{"num_hidden_layers": 14, "hidden_size": 192, "n_experts": 24, "experts_per_token": 1, "d_expert": 240, "d_shared_expert": 0, "hidden_act": "swiglu", "moe_layers": [1, 3, 5, 7, 9, 11, 13], "router_score": "softmax", "normalize_top_k": false, "routed_scale": 4.9, "balance_loss": 0.00533, "balance_bias": false, "router_z_loss": 0.001, "init_std_router": 0.0088, "lr_router": 0.000789, "vocab_size": 2048, "norm": "rmsnorm", "norm_eps": 1e-06, "tie_word_embeddings": false, "optimizer": "adam_hyperball", "learning_rate": 0.0045, "beta1": 0.9, "max_grad_norm": 2.0, "batch_tokens": [32768, 65536, 131072, 262144], "max_seq_len": 512, "train_tokens": 348700000, "max_steps": 2842, "dataset": "wikipedia_en"}
Below are experts of layer 3 (counted from 0) of a mixture-of-experts language model. Rows are named gate (a neuron's input weights, with its number), up (a neuron's input weights, with its number) and show model dimensions 96-191. Each number is 128 + 24 x the weight over its row's rms, rounded and kept within 0 to 255. Numbers have three digits each.
Before each expert's rows: a language model's description of what the expert responds to; "comes after" lists some tokens at least twice as common just before its tokens as in all text. This comes from a sample of Wikipedia text that the model never trained on. Tokens count by the router's weight.

# expert 1
Digits inside years and vote counts, spaces and line breaks in lists and tables, and raw bytes of Vietnamese or Japanese script, e.g. 20|0|5, 18|5|3.
comes after: " |", "0", " ", "1", ";", "N"
gate0:130088089103089111103114160127068143163110134181120084100100153123132132103153153089069155122123188166102100108104115111123103108153145102153125126126091122134147109146118117137149119132143156119146140140120158103135173103089109140146146106076151132127162094162085130084134152167106141105
up0:078092112104100174127179131159133128113171098102134122173136131134124175111119114121129164080088123158152115129151150138110127132116137065088124139119182114143145136174146104107084136123164140152110135156133113087113123144151142135101103127135133153185124150159130107115095118101153107125
gate1:120125160122077157100093152102103090128099103162108142110148131138110114123123151106125157125131138175091093151107139100120087122135150092145153102119106105116148134119142108152144148128106114104158154128121161114136109150099111159101128098124119111157151105102114157132114121139072079099
up1:151132159095107133144114098127081109123094135106114119119155141113062151133146102107153092160153158135136115077127113115107124109106130161164108146106163112136185166102146127089135135131113164128143110152101156119140113190164134109130111145123095120100154097135149137151122140119136144098
gate2:120151140161139127104118117094163099136125118133130108119149117085085083196110124119101117130101117139124147108126110126132095161150168140123120137120077154135116142126136098136134126153100146107173136106133143130102152051120158105080115129109109137135107081116145138116158113149102128126
up2:157143093146076109140098156132171150181129169077179146126106129154129148088123091081153144123102132075142138165153174125110122122120110146097177100111145128105189129123103158109136159130144124115126140120127121069132133103080130106109132134114145110134167142137111119100106126144171170141
gate3:142151177121087145082134104143164121144164166115113093083157132139100115098126127148169115150132108164124107119140139146117169129152132093130169159103124131122136117159137130120108132097106123138158121117131128122180150093089083078111135126123101120133138138109129083093163141095110168121
up3:099158118128107143135154114128114150094126123137079132149133168086107139115130106143125125085115160115107108128121143127123188095133081131128178128152124118147130125162133096112138154167163133168175152106153132144131080180132140169124147101116148110097162100133134093125117144104141128114

# expert 14
Digits inside numbers in tables (−40.5, 36.74) and pieces after roll or an initial letter (roll-er, s-kull, B-and).
comes after: " ", "l", "s", "0", " of", " ="
gate0:075159080149125118105113149143150148150131112122116135098104174161117094140106130134154126124157144136146124139150132137129136140104125163047132110087109162114130135129204125093128133150111139103103115156124090116144138060116157118127109156119133113185131131101113121060138140135109126100
up0:139150120151131090174124112143133092091167112109128148108104151136166152118110112090096138152148110136112094137104133127102143129123124109129151143143087194155137127186139133131123200130062127133141090117129171119144162109105130139103144129133129113105097142161169111049155149113106144189
gate1:145168128127132170150128107109118119135074187165106141116147140122135163116130155133092117147106140157110102182085156121109120111103117134103146159111116148138144117117116135191134109116083137152144142152108122075155136093139084137113156140139107130102115160114147189121130147124127140143
up1:119128134140079123110163136172119112158181137125130151169084121130138114160112122115103123157195133123097111111164085150097108100157140064109098140132110107148160144117135145107115150136102126127102090129131116105077183105136109146144102067110154125171137152163126150099130136132139123105
gate2:133125138122129158116093155138106136157130122139084162138147163149125169061151083129127149050121164132122120142123152111145161105112113139074114113105104099155159147129174139127103129085128127113109145128101115114098126145136158117099161113186110127126089122082087185134146141121112123106
up2:150133125150111142114123087137117088150126142081102160131140103131196142147133144130188106152119080137096152147140096120127129066156105130100107117116142131110128160099113111113125152147099106121111163150122143138139142125153147117125122142131096110136117151135134070138109107099127090116
gate3:086133119097133164178116124097135136149113107140127122109161143156116148132084080153104095095120122111147077155112121126144084157119125132170127161108148151083160132133125135141101129138125130114097142113114111171094142135114148106136143136119124142139166137083197116126146159115134149129
up3:102136103116183154133111178092125196130146165137122144153177119137125161106161094108098161129129127123113094131118116086127118121140124181155129144101125167127148131157119162182119107123145123116135145128086096151120109096092116112153132109126122149139171116091106148086129144125108093115

# expert 0
Middle pieces of long or foreign words (Liittop-ank-ki, dis-amb-iguation) and copulas like is, are, may right after a title subject.
comes after: "ac", "op", "ic", "om", ")", "os"
gate0:126105136140065169096136162148152145138159151121099131166133150136115158146124147140069125100133115171111157120150113090101107194067124121139178150099091136137119160110106107144153110106153136148078105122134160143115118114099153140117149127109118134127108105141141131175093134113128133109
up0:130122123071117122156103140108087122123138112132140073135138160156106165119160152112141134060109132101136097121094113151165153104128126138099183117116128157091160165112095127125126115128123164104152117147143122120118132129146143116100117127135093156127129104159144149169102096122118154157
gate1:138124106114077117121145129142103161096108105131111127082127158128142169127099175164101163086152120153116099116109126113115069140146089136092146180129103156133144142111143108084123118146168089123141132118140104093109145129114109103122171139105126133128148122150161117181091176131115139152
up1:078110092128117108141150120094125105122098132109119114118128153131123091136110162143105082149101124136118144131122110204179134148139090106117129144133113119119135134139151129113117154137133159119123134133143135184113120196096144125137132148052091135131144112137146127180149165096127134136
gate2:119149098158161125139135086117128125091145148134128153133133179153119154141126152114155148171094126151183080083147177140135115100157127137148171122133117142127144149117076115105123164120120110104132126098086122128163114151126120162124139120104137138176117100096132101118149106119113130123
up2:122130141156161158098125094151133134087111118151162102102142100088115127134126144117143148109110076157147129122156131120172160146108145132169140112131145166079119161160118136099136153158118117121127130160076126137157153096118156082119115123103124131100100202115118115148113106122150167112
gate3:118097145145056135121111169172113138121152135164187075109115154137118121119115125147110110110158173144143129130136132072104136110131142142171165101133172136149122120147134113092156125108135123102103147110125131127140115120100113087134143127091135150125138126119149150092165145127128114174
up3:163120156128165152099122121135144109142125101122090121109137151140136163101123148120154090068123097124115140170105126131101119139141085102120167123134165117168088124178121120102133109106125131097112133137106152185164114081125083154110129145124110106093137160122115100104145139132152127126

# expert 7
Digits within years and table codes, commas and table cells, plus Chinese or Japanese characters in artwork titles, e.g. 紙本墨画, D3-7-4.
comes after: "2", " ", "1", "5", "–", "3"
gate0:118136154137110163095140117102123110081112117123130118127168126166130094124160130127075105138114154161102100103161180157141131119146127133114123116159125103145142160100108115099173145191152097126121127153139178132134113118137135112078133134197109139112084100112068153116157149120115129096
up0:118117110156130083129112124080112128116155112121134124166137129141072148146127130092093140086124123119149099113137108159141096120094163139154139076144123088113136122091108126136091161101161123117128160114143129145121103083130079118175139133075117109091134127105125105142141134154126104137
gate1:146129095129143131133101098135139127153089132097137108139110143159090143113104092129116103134131135163093162152114122140127143111150133124130126136105137146106153142119128094128133143107094123082132113158142161124094101167126130157108128148080111132124142121155076144121155139117159116091
up1:217123154111118159119143118154153129132155128112132128101187130117144151145143097142146121093118105183154143172147146133129123123157111137130165107102148110082150139128122104170151157116114146126099119072108127159094170134110159107092156120117116107133104086169119119116079173125141166135
gate2:155151182129134127107073151099138139112131091093120139135147137116109128132143122168188144102154212132122117111157124112153146117159111118090147118104131117116102152147121134158127122134141136139123139111094125126126121159117082147123115113149124162131091132155138157107157108144118097082
up2:120136118134142129089157136112110121127167146123130138103126141099122095169157128155119091141145183100129102084070174079148113099075110156124133084136099132140146140104122152131110158141121166146127137115148148170105098102188127106137114111078140116117092139118129143115159103115175143137
gate3:107089097150120134122149154138172161141140132122113137183120125131107131124151118158133106122107095141107103137122113135125083121147130127147124183104155188114177180127151095166073149145095100079092119143101135111112150137111137153132120102094139098160154117128074161126159127131127088117
up3:113076090168109109141113088140144123113136113106100123119129074109139138106103131124178140154101132140141134111111102180127122132138093090191138097158109128094078099093097130156133134136137157135179116157109123116119124136115156124121140157141156125122109092119142104144141152164143180107

# expert 23
Final -s after g-words and other name or word ends, plus digits in tables and formulas, e.g. Begg-s, gag-s, Cong-ress, Eng-land.
comes after: "g", "ag", "og", " ", " G", "eg"
gate0:122135135124099107086085126185139118110103115112120118075135115099089187128119154157150116065119169127093131118138081130174128123102115115154113137128171116130171119128154126094126117120088105096125107145092117145146153130149121141118150123117117125099099129152161118106094131107144133117
up0:188117147113142092132152105119124095123119161164110121135100151107169172159063133094133096110127140128120138108159096126136129119101127111139122126148087146153166093152151119097107167103157163092158154117080106143133120166137117118129136153087117101124112126119113079125099149120111121123
gate1:102146127094095152127138144123126135135107122135143128143094131162192140077110124138140124161149094123119157157117117140144130143163150147149128129129150148121091133166204107149116140118116119141113153114120113096124104137123137139124146108112138099166138095093077113135117068147117114142
up1:115131162124115124087115120180145118139136124145141135080112118153108119170136097100145113105127114105157089096135111126119131088123131168142108121155135092114140096143127148135110156125144101152120122106108144148121105112107125164149163096148142156143124113134158121191098141163125116151
gate2:145162130114143181089103144186117126144132160140144125127126116156169134114109120130123144159173147105164144109137124095130144127106118113114111137115083114099135129120149137082120100113095087116119120113150106133135116145151100139096168101102131118131121161128150126162181153132144128148
up2:116141148101162154145081086111128129133154115120126088163092111159124152143111152110091126156095140153130173185130127087099104091117153115112118123099129131141198124132127108115087105130158139112129153124139127140154113191116167103096136161157120110102132088126101129164129112134134122126
gate3:117088083110123127174183155125134128119113130141131161139117185113081130128107131142127116097170148133104128114138128077156122124159128140128153134102119109105138117125161101162151118119126178172140133120153101105120131158134127130150108122144116121139146132121090141114104108100080124175
up3:108143167127130128120121108118161162108118119103129114160113139117124100162140125093110164186144123127158077110111109116158119190149159138139141122145142156156118103152129096161128099116117083152112120141102136123173075145149117106123109196135154143142091132126126135146134106149103154119

# expert 4
Line breaks, table pipes, heading marks and sentence-initial He or She, plus the in of "Links" after coordinates.
comes after: "\n", " L", "-", "|", " the", " of"
gate0:159114155109141127127113131129134080123134110147120133136157157167131146088128130138100149125160132150098125140088135124119087116106109110111115165123123102122174075145136129174132120119109149149153121152129156130149098173129137107151165122135134114189119133083141095116141148152107131158
up0:128131172176126121117121121095134114109136118141097094131120175156161114126106107122118142139125143104164089128155130128078087132153151158156116118120048138121158118107109112158104137143099133170121090084134107145165132138157126106165115089137131161133171120113143149129147126119119137130
gate1:138135146119167106149139095154129101124182130172136105146130106112094115158115086120150139136141129137104169130131111106099130095124142092145100143096144088117122133156107117113160139131150148107129098137139118150172142150145093095116125110136153112112127131147148162149131120121137117126
up1:130116117153163100105111121198120104167127133086163152119140098118101151156165121103124119151108144151113176113143086120145129128112164127129116122154155184121127130097140152098148125117149117100158148122109124137142158098142109124106170109096097123110116108111140159157143110123140089112
gate2:120099147118134187068152116156130165168100099126103146112139093142117121143131158147117139125119154114108101142119086124099111117182124144100130138135104136134134103111104131131087180149132163148136163105119127131158135096139177131102119149165087145160120159067103123145148139100124161128
up2:091092120103088120136177132069126124118133145139143152127109172144111103137101175095140154123145164143083122159093095137144127152095108119153111139145155089119123128146103096178135092155144126143133129149151110125107120118141101180154094157156097087166144146106131147140190145078116132090
gate3:093108121150120097136113157125115106125150155140132138153094120090130147163168149089095135106124150165132135179126111123144147113121135131163126123117115122109131105164118125109089140139069102114131145133118093130103142106093127111088117146154175080137110118104151134125094069134111114084
up3:115148140131143081120135156178120116113150130101145127140147127083108113155182134147124112072143139118111123097098142155113060154132132119119165130139141124125164130089082130125125158096114097096116154149102086136079149110109120134140127116125094139129151164155132146129157142150129111119

# expert 8
Inner and ending pieces of words (tent-at-ively, appar-at-us, New-s), month endings like uary, and line breaks in lists.
comes after: "1", " |", "ent", "id", "on", " mon"
gate0:153133147106101128133152147146148127131109174075109114124128143151154166117140175093184104124134157097086143117124067153126097147160122116107088130121143081118169153124123111110094177133130107091124125157142125148143152113125148156158083107136114120167118167169146139141114136099098132148
up0:158109131105064099138068110105130095101116123125120161131110097157147119173115115144164162176122163091123145129120117123098108127147127133098144158162100106128113147087124118150126120146154117108138145126136167115142172142161128117103137122150096144150102136117118187119081113125153128136
gate1:075136128130124130128123178153173118135111127136121150092089147131150123136136171154156106135106116146111094117120120109122140162157121089122115124147083112170086121124127106136150157115107128129136149075092162096122131151128139162111140137102153096178101102089156124132126096122098084120
up1:126157132072154105149125104122150159155137148121115149127154093107129103134114106124164127129081112158107164114136114132145101107099117119111140173118154099134096146153180153118143113124161116095139139144148099127101139091090128126090099103170132148148120120070136155162133129147132122107
gate2:157107099118090124146133125117131151123125122118147105101144119120130167126108123096118119098110121119085130141108125146076107136109153132084131147086119151118161148121124146155098105116117145099129157134129144169104125079119089093144158146134144143136149161161125164143096144185095150139
up2:126135106150143124115141128153170104126177142169145134086139124121123145173091141090108156091131132108119151071154095116131100143089143145129134093134116097138186164139100138126114137121137101115126077145118165138158124123132087124110142118129111107118099137122108116144109130112124124141
gate3:114118100158073089119131174141107134116150139105134119144123099153133113094138136163135147138122087125115106116103132066103133135182101086153126134155120126120131131111100167111116128132072153149164119109112119088111171118157077162107114058147159114151132140150113141153148110121119110140
up3:104164153108129144123134181109121103165113163097130145117118107130135155105136130096143124109125156138126159123165101148150132077173127132107120162086089101108187147136120147106148129136101124132144125116092121181129160135141125131136103071116104142161133116122153148100134144134131105164

# expert 11
Word-final pieces of names, places and common words, often after a w or similar, e.g. footw-ear, Southw-ark, Kend-rew, Jeff-erson, Alepp-o.
comes after: "w", " W", " w", "ut", "and", "k"
gate0:135120134133134099135107112143100135097124134120049137177126144144112117127121126144126190157123130085114114133132071127119129175133086139144127177118164102115081140117163169101170145133154101122084106154150119111150118179145136124114131131114116142113117065191119125097094110111152143107
up0:146103121113104086127112134103119133111148137119101111155115149129165129172117121124128139095139121131124141107115105152134130128167129133114146144133102173162147135139120143151149176139125171160173167146129136116094125107118142144145126142127170104107166145126143085113115111158122112125
gate1:095103161130149189100103138137159081098094087126091142136148130120112138121134142121139143110106151106153110160121144130105120105134078106137119160150110116170120123121172137121157105059126145090118143169130103127112144143143124123144096145147119145111102115083151164104145128109139149151
up1:106131162121162121127123176103118135108153118151124122173125106116133155127109147152100125118129158150140140122121143089075075130123085114146133147166095057096141144151112148136159108137156123141130130119153113135128087110143124118149113089189078164100123129128126080149167116142089112141
gate2:143155087117145122136095117137086170105117168129137155128116130106143105146131136102099160105135137143139125139130140093127116154110123150121100129103116138167102123127146113142125124119153136106148117137107112130133134096092149129138154142126138103096130147144153153124173169111107119115
up2:111120178117171124129122108129150134116103130183092111180150109128122145144145114143131083108146119103167112165104120104128129148109126139174123145065170116134105123116131140125111107109107155116114153139182093140116129130111141121125114140148132104131089138088121070166116135119141137130
gate3:097114114138143144105101126115117119168128157169127133125160112133092130116126117112114143100166167088147145089127109153111129097121156139163125155137135109152176098144130140110125143099172140142125130067113145138122143129112120149125123123049119135114118177105136115100069099123098143138
up3:113149113142170113072126095143164146136103147151140122126153090138061117120124111102179114110136106119123109162085087083092146159168128103169144115150132122135155082122141099117153117162119136158121185104160140122106113113121129150107124127104111101147119154106132110091098126126159119151

# expert 20
Second pieces of words starting with p or m, such as P-ct, p-act, m-en, p-air-ed, p-arl-iament.
comes after: " M", " m", " P", " p", "P", "M"
gate0:099120146179135152101143132138071125168071117113119140117142114107128115134139137088105107109136098090143132113127127074120129160133133129123130122129059107108104147145165128119094175101096144133114144093117087143136154173116094156108141078145207133156106150077134141185109128120108162131
up0:115140135156110167069133144124190094137127146124095117158076127143135112120123113110142165126132111067109115111142164123135098143180099103115093079111129141142130140147125148140158144116114073120103126132111148138153155128127098082127123170138077148167182144119107116145171138140142121151
gate1:111119153147131179118168122145151145153110132149136099137143143125148143101111115162156143127107117124111151100085129109156130100128150104152112074125164137113129160131121191132133124124109145065183176141159107132138198100130113157114115105075096150113147158108087127162107156121085139145
up1:091111140134143140133142111121150104169119136089150133150147098069129120143149158173122120127114113162080112110186109126148128141126069108123091152122130093155141145136106122113138104101153162177154145109169106079134113145113131161130150113128167124162137129128112165148138089087150146103
gate2:122097107162122143121095200173137131107094135137119118152137095103098130125156126143143141108121134121119131105089088112143105125119064161127121087134075100130132139148132104117101118136111174080176143184125128111084099147128169164155124111144133142100129142111125131132115152116131154106
up2:108147096108153134104127120122099135140108111122119110130119148166126165123156103144165136138102131141169116117140105132120148106116141102153135117140100146155164124125123146136108175143114059168166138138140166139135130132119074108091141121121104145158082090166114164111158101110112089075
gate3:145143148130120077125105131094129132152112121155143155111140107118099168133135095130120141077127130111144109090116138157105133137144183100108102147150136136101131105164173195113156121156153128127099097119144170144116134128124099115156133109119120112134113105123172155115133173134106117116
up3:166081132115133117162142123102124124136137133130143112113171138153119166128154110112120088079147135139189130099058131153087170124132113151144113142121110083145130163093166125105137125154116165172108122136140131102111147114086122125105147137132137130149094150168173155124136138129129113151

# expert 22
Word pieces in election result tables and politics text, such as Total form-al votes, Lab-our, Democrat, government.
comes after: " |", " b", " the", " B", "|", "%"
gate0:134141113169158136132146105101082144088136127128109126178084074149129162153135146127136125173090137141132139086104121110168155170132174110122125111095128104206089106148120158166152113141144110082142087127090116137140135111120143103125164122130129113111117122126090156122150113101145070113
up0:115094125176088138144130111151137091148149135116141112114165105124068136139115103128124124114114106114135123157109098117139123128155103149101115101142112138119115137107124115106111114101154117143095155150136137077143127054104139125108147165133094133103118080109101140126121143133121134127
gate1:150158107101107128115131142087154118157102123097109125146096172121125127137154119099095141160154129049086090142100159113148142132150146134092145110117129114145129136136134094172152106118113119133128112158118124146114144107109097154136110159162144091132142143075110127142158106156111142120
up1:121142126120135089146123113106119155132149114144133139127125144135144124113108103090129107176121148068183105175159119123127130109131118144140132119149168116184131134129120089136194122107141126125125138143170096110114098164113146118120120175089135106114134114097128065172118117136131114109
gate2:119125084135152197092109130166175116117076121084109075092116144101113155134151108127150135129148135123131096127097143122122118112149123134144133134126110130094105115124169138120155091132135097106127132115133101145124149119157142119125140152160108117134149140152102168120109108148104115160
up2:146091136137118135129123098128119126162146127136128119105131091121139109099132145099121161138125153110124142135147078136145102138116114156138110164108145152153138191126117133116110143124110177156130144094119119154095107134143136109086075152125140113144146129108104114122115164126139098150
gate3:168142119174073128153144075115176115123164152166145159109105139121106173111150153112106124109167098089179118095084093135160146157125097121147073123127108129100123138147130105136132124110158113154097121154134092149157128132109153137114162122113103138114107115134139163112130127128129128140
up3:104065172129119158103093169108112123106174130130137117111130122137116102102117114118133106142139082158120104177112120140151128110146124137159151106154143145077105169137098148126126098118114123134136087141159126077121141120142083172102126084165100140137146128189129142096110096118105126100

# expert 21
Inner pieces of foreign names and longer words, including diacritic letters ć, ñ, ș, e.g. Sevente-ent-h, Isra-el-i, Al-De-ay-ea, Lovel-ace.
comes after: "e", "re", "o", "ri", "ro", "i"
gate0:153105088153129098116124133098130158078197131169080136109087114125116121127113102150078103100137142129130144137112151109152160202120117082169186155104118150098117091145112148157132129130106126144116123111098159106130146117129162103143115150160133117159130123151153165163134129132118139151
up0:084145119173123127118125125081138164120152161116132143080127121154121191060160141147140105108134097111132112158144126113141100108134102146113163166115124108108126137122144072130156157125149142132133117112119109140134141137117160106157097162137109090156127113106145137126160099111092112110
gate1:129122130125142155103151147114080099119111119143156144135135165143110119117135121099156151129157093146130145126139141123104132102091096149136104173112124075094147153111099149145141123103110146104094109134078147120134120115117123135155186151102140121127133147105144103122172102174138137112
up1:098123155113134100145117145116128109104154157141092107135116102152097147148087127148121131141117101071111115173116093181153086170109117111056105103123108111114113130121153115122123179130101093115120152143153144145072144123103138126117149104103123162108135117151140130154129153099115108126
gate2:115111118083068135100122120186128110148139153116153114121118128112139095107147136095127131076117135118084120168112138151099146140115093112145129128133129120128099154119134118129108129093117109090128136141105120156088131153103157179140145087186131140111142159110127131133127135139118129139
up2:121142136106105105130147109128160152114105106132119122088118142156132204118069130121134106144086134117115159115129119116116128141138139113168160128132151111131157122119143154126152084082097099139171123141122129128133124130115124079143119091133132174145155125059130130128094085130110135171
gate3:147102134110087139108121156126112155132139140092157119128141136111140155134098111069112127117116120113110125118108144133116137115163118109119158151119117165135125124121147155092115172131094087173101186174114133151131119062100106150144123156127085141129142088153166134143114117176093123118
up3:122160098125104149125140137160116129132161124093094108191166111114095120101119114120144132131097115138124156112124149137224173095153184158087115165107158161129115124158173143142098106125107108093083155105125142129100120132128105129120114112093127112157127129126149113135102173169103128176

# expert 10
Tokens right after digits: letter suffixes (26a, 3rd, 1960s), closing brackets, semicolons and table pipes in episode and chart tables.
comes after: "3", "6", "7", "4", "5", "8"
gate0:124138084097179096139148122177152152136163141122143097111128117166147118107140116152112147118110126129103122105199168149174104124085154142129112167122147150131109101116093083150130133124096162129138114107137118121142117135129074127062141112071115134168109149131123146121093148125139167122
up0:116111126133148152127142144148182154148193097103120085134113127158122099135164102162146125083136120138085153099143117084113073128089106085132117112132098134099112128125131168132124113150089134109132103090115138114167122109137118118140091119130128126092101154140120171188113107132109154152
gate1:125137123120087176117132153138073134143145071127098195115143082144123155131127080131129134110169149119120150102102136116115133175159112155109133150119060163164148151116182113129142154145103162118107079116136101118135085094125120164119114124121118131101113119139123159146136138113146117150
up1:149131131117090125166144116098152158128159159094133096148106094092123118120113121131135114139138130126132153180092147135113097109091147102148110136136094103123114069117095122126102173076167156133142143138141145128170076134135104121109105136114113110124126122162135127131177088135132145122
gate2:113110090173096137142110191115126148149125106129145099141159138138109121148180158110132138146120093092118127144120084136141145146145104104161109146116124126100107098117138101146121095182150101127140130110143139144107157138089088146137123149133142136132140100101113107157147137145142122111
up2:134153161095152103085138097110141147077131137102110136143108148115151137119117127151102155152121111154132173126124172132144108145120146134121121148094103128120135132148142138123121143145125156095175124118101106128127119170155092077160105137128117137122087096160159145087135096121095120118
gate3:104168099166139141130123162159122129136081089116167146133184115174066142102117167179100134159109110170113114125121182057106147145114086150125099136112131112131127144148120125171110132133072129099103149097118121104097136127124136159121124119162154104127131141143144151089155134155121090127
up3:118109158123117133137158104135142149111139105130135103100120141132156038132104119129091143122152138139101132099156108177115099161122127121069163130159129133121104131113136137115156089136167106169137135153144090117130133101130164119150114154125098105151185083143134122136104130120120108074

# expert 16
Inner syllables after opening letters like St, T, J (He-iz-e, st-y-le, Sy-ri-an, Pl-ay-ford), plus Korean byte pieces.
comes after: " St", " st", " T", " J", " E", " In"
gate0:119100131144130097095090123108112133137124133123148120135167139156120135172115102098121115131166160112121102088131096157130122085129108133127116137116108126105149123100130157115124156119162074153134131120163116153117151135168160141156156156160112185141149147093124106152084168174091114120
up0:131154131127132122154081114112117120126135151092117115123104153122132111138118140161134115161148143125137142102169084145099133135118160136098117091139124138126135198116125130170127151122143109100165078105119105128088109116099109132178154120188121068141134133121126157141132157130133127090
gate1:105109100143132148103120094141071157088138125121171146163172164134108117109140120126120115120116151145116150170104127119108127167174059144148136151135112115129149148147116170154159135139122108115105137175137112176110126118139152163127133116117101130126116123187141184145149064152129093103
up1:140110136100135119127142153153133142111105136160103113101092131099133130132107113123114124147131106152099122156125135124137149094127108119098119136128108157097095122171133152155103120122110152195144123116129087168142166165134137098102137099133126141125133133125112164116154100148116123147
gate2:136091113102158154138142108153164140122085154156148142118157129118133142125116158145109122155167091112141135143077095152156129131150122092120137172125140123109144099119107109125097131107086147103126119108130097141130150125113127148095119102138158151177136138096111131163108119136106134148
up2:132117156138123125118125159149128138157107126110114149158113096149115111111133154147095111132109144143166126091097118151154140132075136131143107079112156157145083156141136133170146134161148100138160137144143088111145131113130127139142126100130146099104126172126120092147112127103155121109
gate3:096120124091154107122148138060146106117134112124171112147116199114114170131132154107128151012125148104116140115142131171151136145166103134176134094116094174131165114179116139120129149124094162153158123124142086169118092130116132145162144149132087132169162107119094134117130124140105143102
up3:122118125137117118129146156126099123155156132095101129147130108107104133116117088108122151133178155106133142118166119108118087114107109137125158131131132168109143109096123137111110159144117132138135155180118138130162174151135138159141110087087110114134108166160128091099129140129153143155

# expert 17
Suffix and final pieces of common words such as -ice, -ing, -ies, -ations, plus whole words like use, show, year, e.g. v-ice president.
comes after: " s", " S", " v", " l", " t", " r"
gate0:113126147092127192160115104092135080137122074109112158099132136142128122117098130132168147115121128142120156111134089169105125158079116113111161140140130144150136139130129138155109169119073162143173131160146116089123106136129089115123102132161128124133138133104174116173132107107117121090
up0:096159127106138145153126084121060123159197126112148164128130130142137087151180067127122143122137127132146117119161116122150133106123141155106150128121125146151103123099104101117098125125108114070119126163131184162112148151161093145179151113136135126113093158098089091115142125114141158168
gate1:126121105152090101144081187096136075102140139144142150135168157160112128119110120185110144065129137100154123117131112123149157112154118086170120139120145147136128126177144143122115108087136105179122151128160168128121135058116128100116147137106150102152146128140122150129117139088095148098
up1:124109151124151124129152108137105180156133143125138122136123143131134085149129132078149153166113090187095148146116131132121138120086107105121173162114110126106122107068145098176116063118129132097134135147126132089169138128086082135114118109099144125133135128138107122142144157146123146118
gate2:132128112118112115110151129179125097164135158131118120135149144090118093084089165112162115116145093166140129085150132155177143115115135105126146072117139150097077102160138148093135118142150143152128105134122136115120147146130116150083126126131175160128165127122146159119161119142123117090
up2:107121157123161099114096107138111129092110079119145177138119098082100117091095122146068158097110118161179121149119134171141143109170119136100107091135095128110120145173120144124099123140158106159100145164122199138111157102113169121120082160105105171135132101124140166126120127104164111066
gate3:115141123135145127133150123080101103116149131102144101138143165118147143117122089123145113122163137111137125138136149132166128122158145102124134161110109103120139123162177070146118182092125106100118123149089150162071124099147093206127132133110122135128154113104122157078101150126128149108
up3:133157134096101111106097115109117128093098108118154139134115142084094158103078131147092139157128147140136132136121124193161150085150129091127094124183149119139148163147172130122133141149108120152111129076126160151098171103090104124173151131127110128173148111146082122114142109127108172092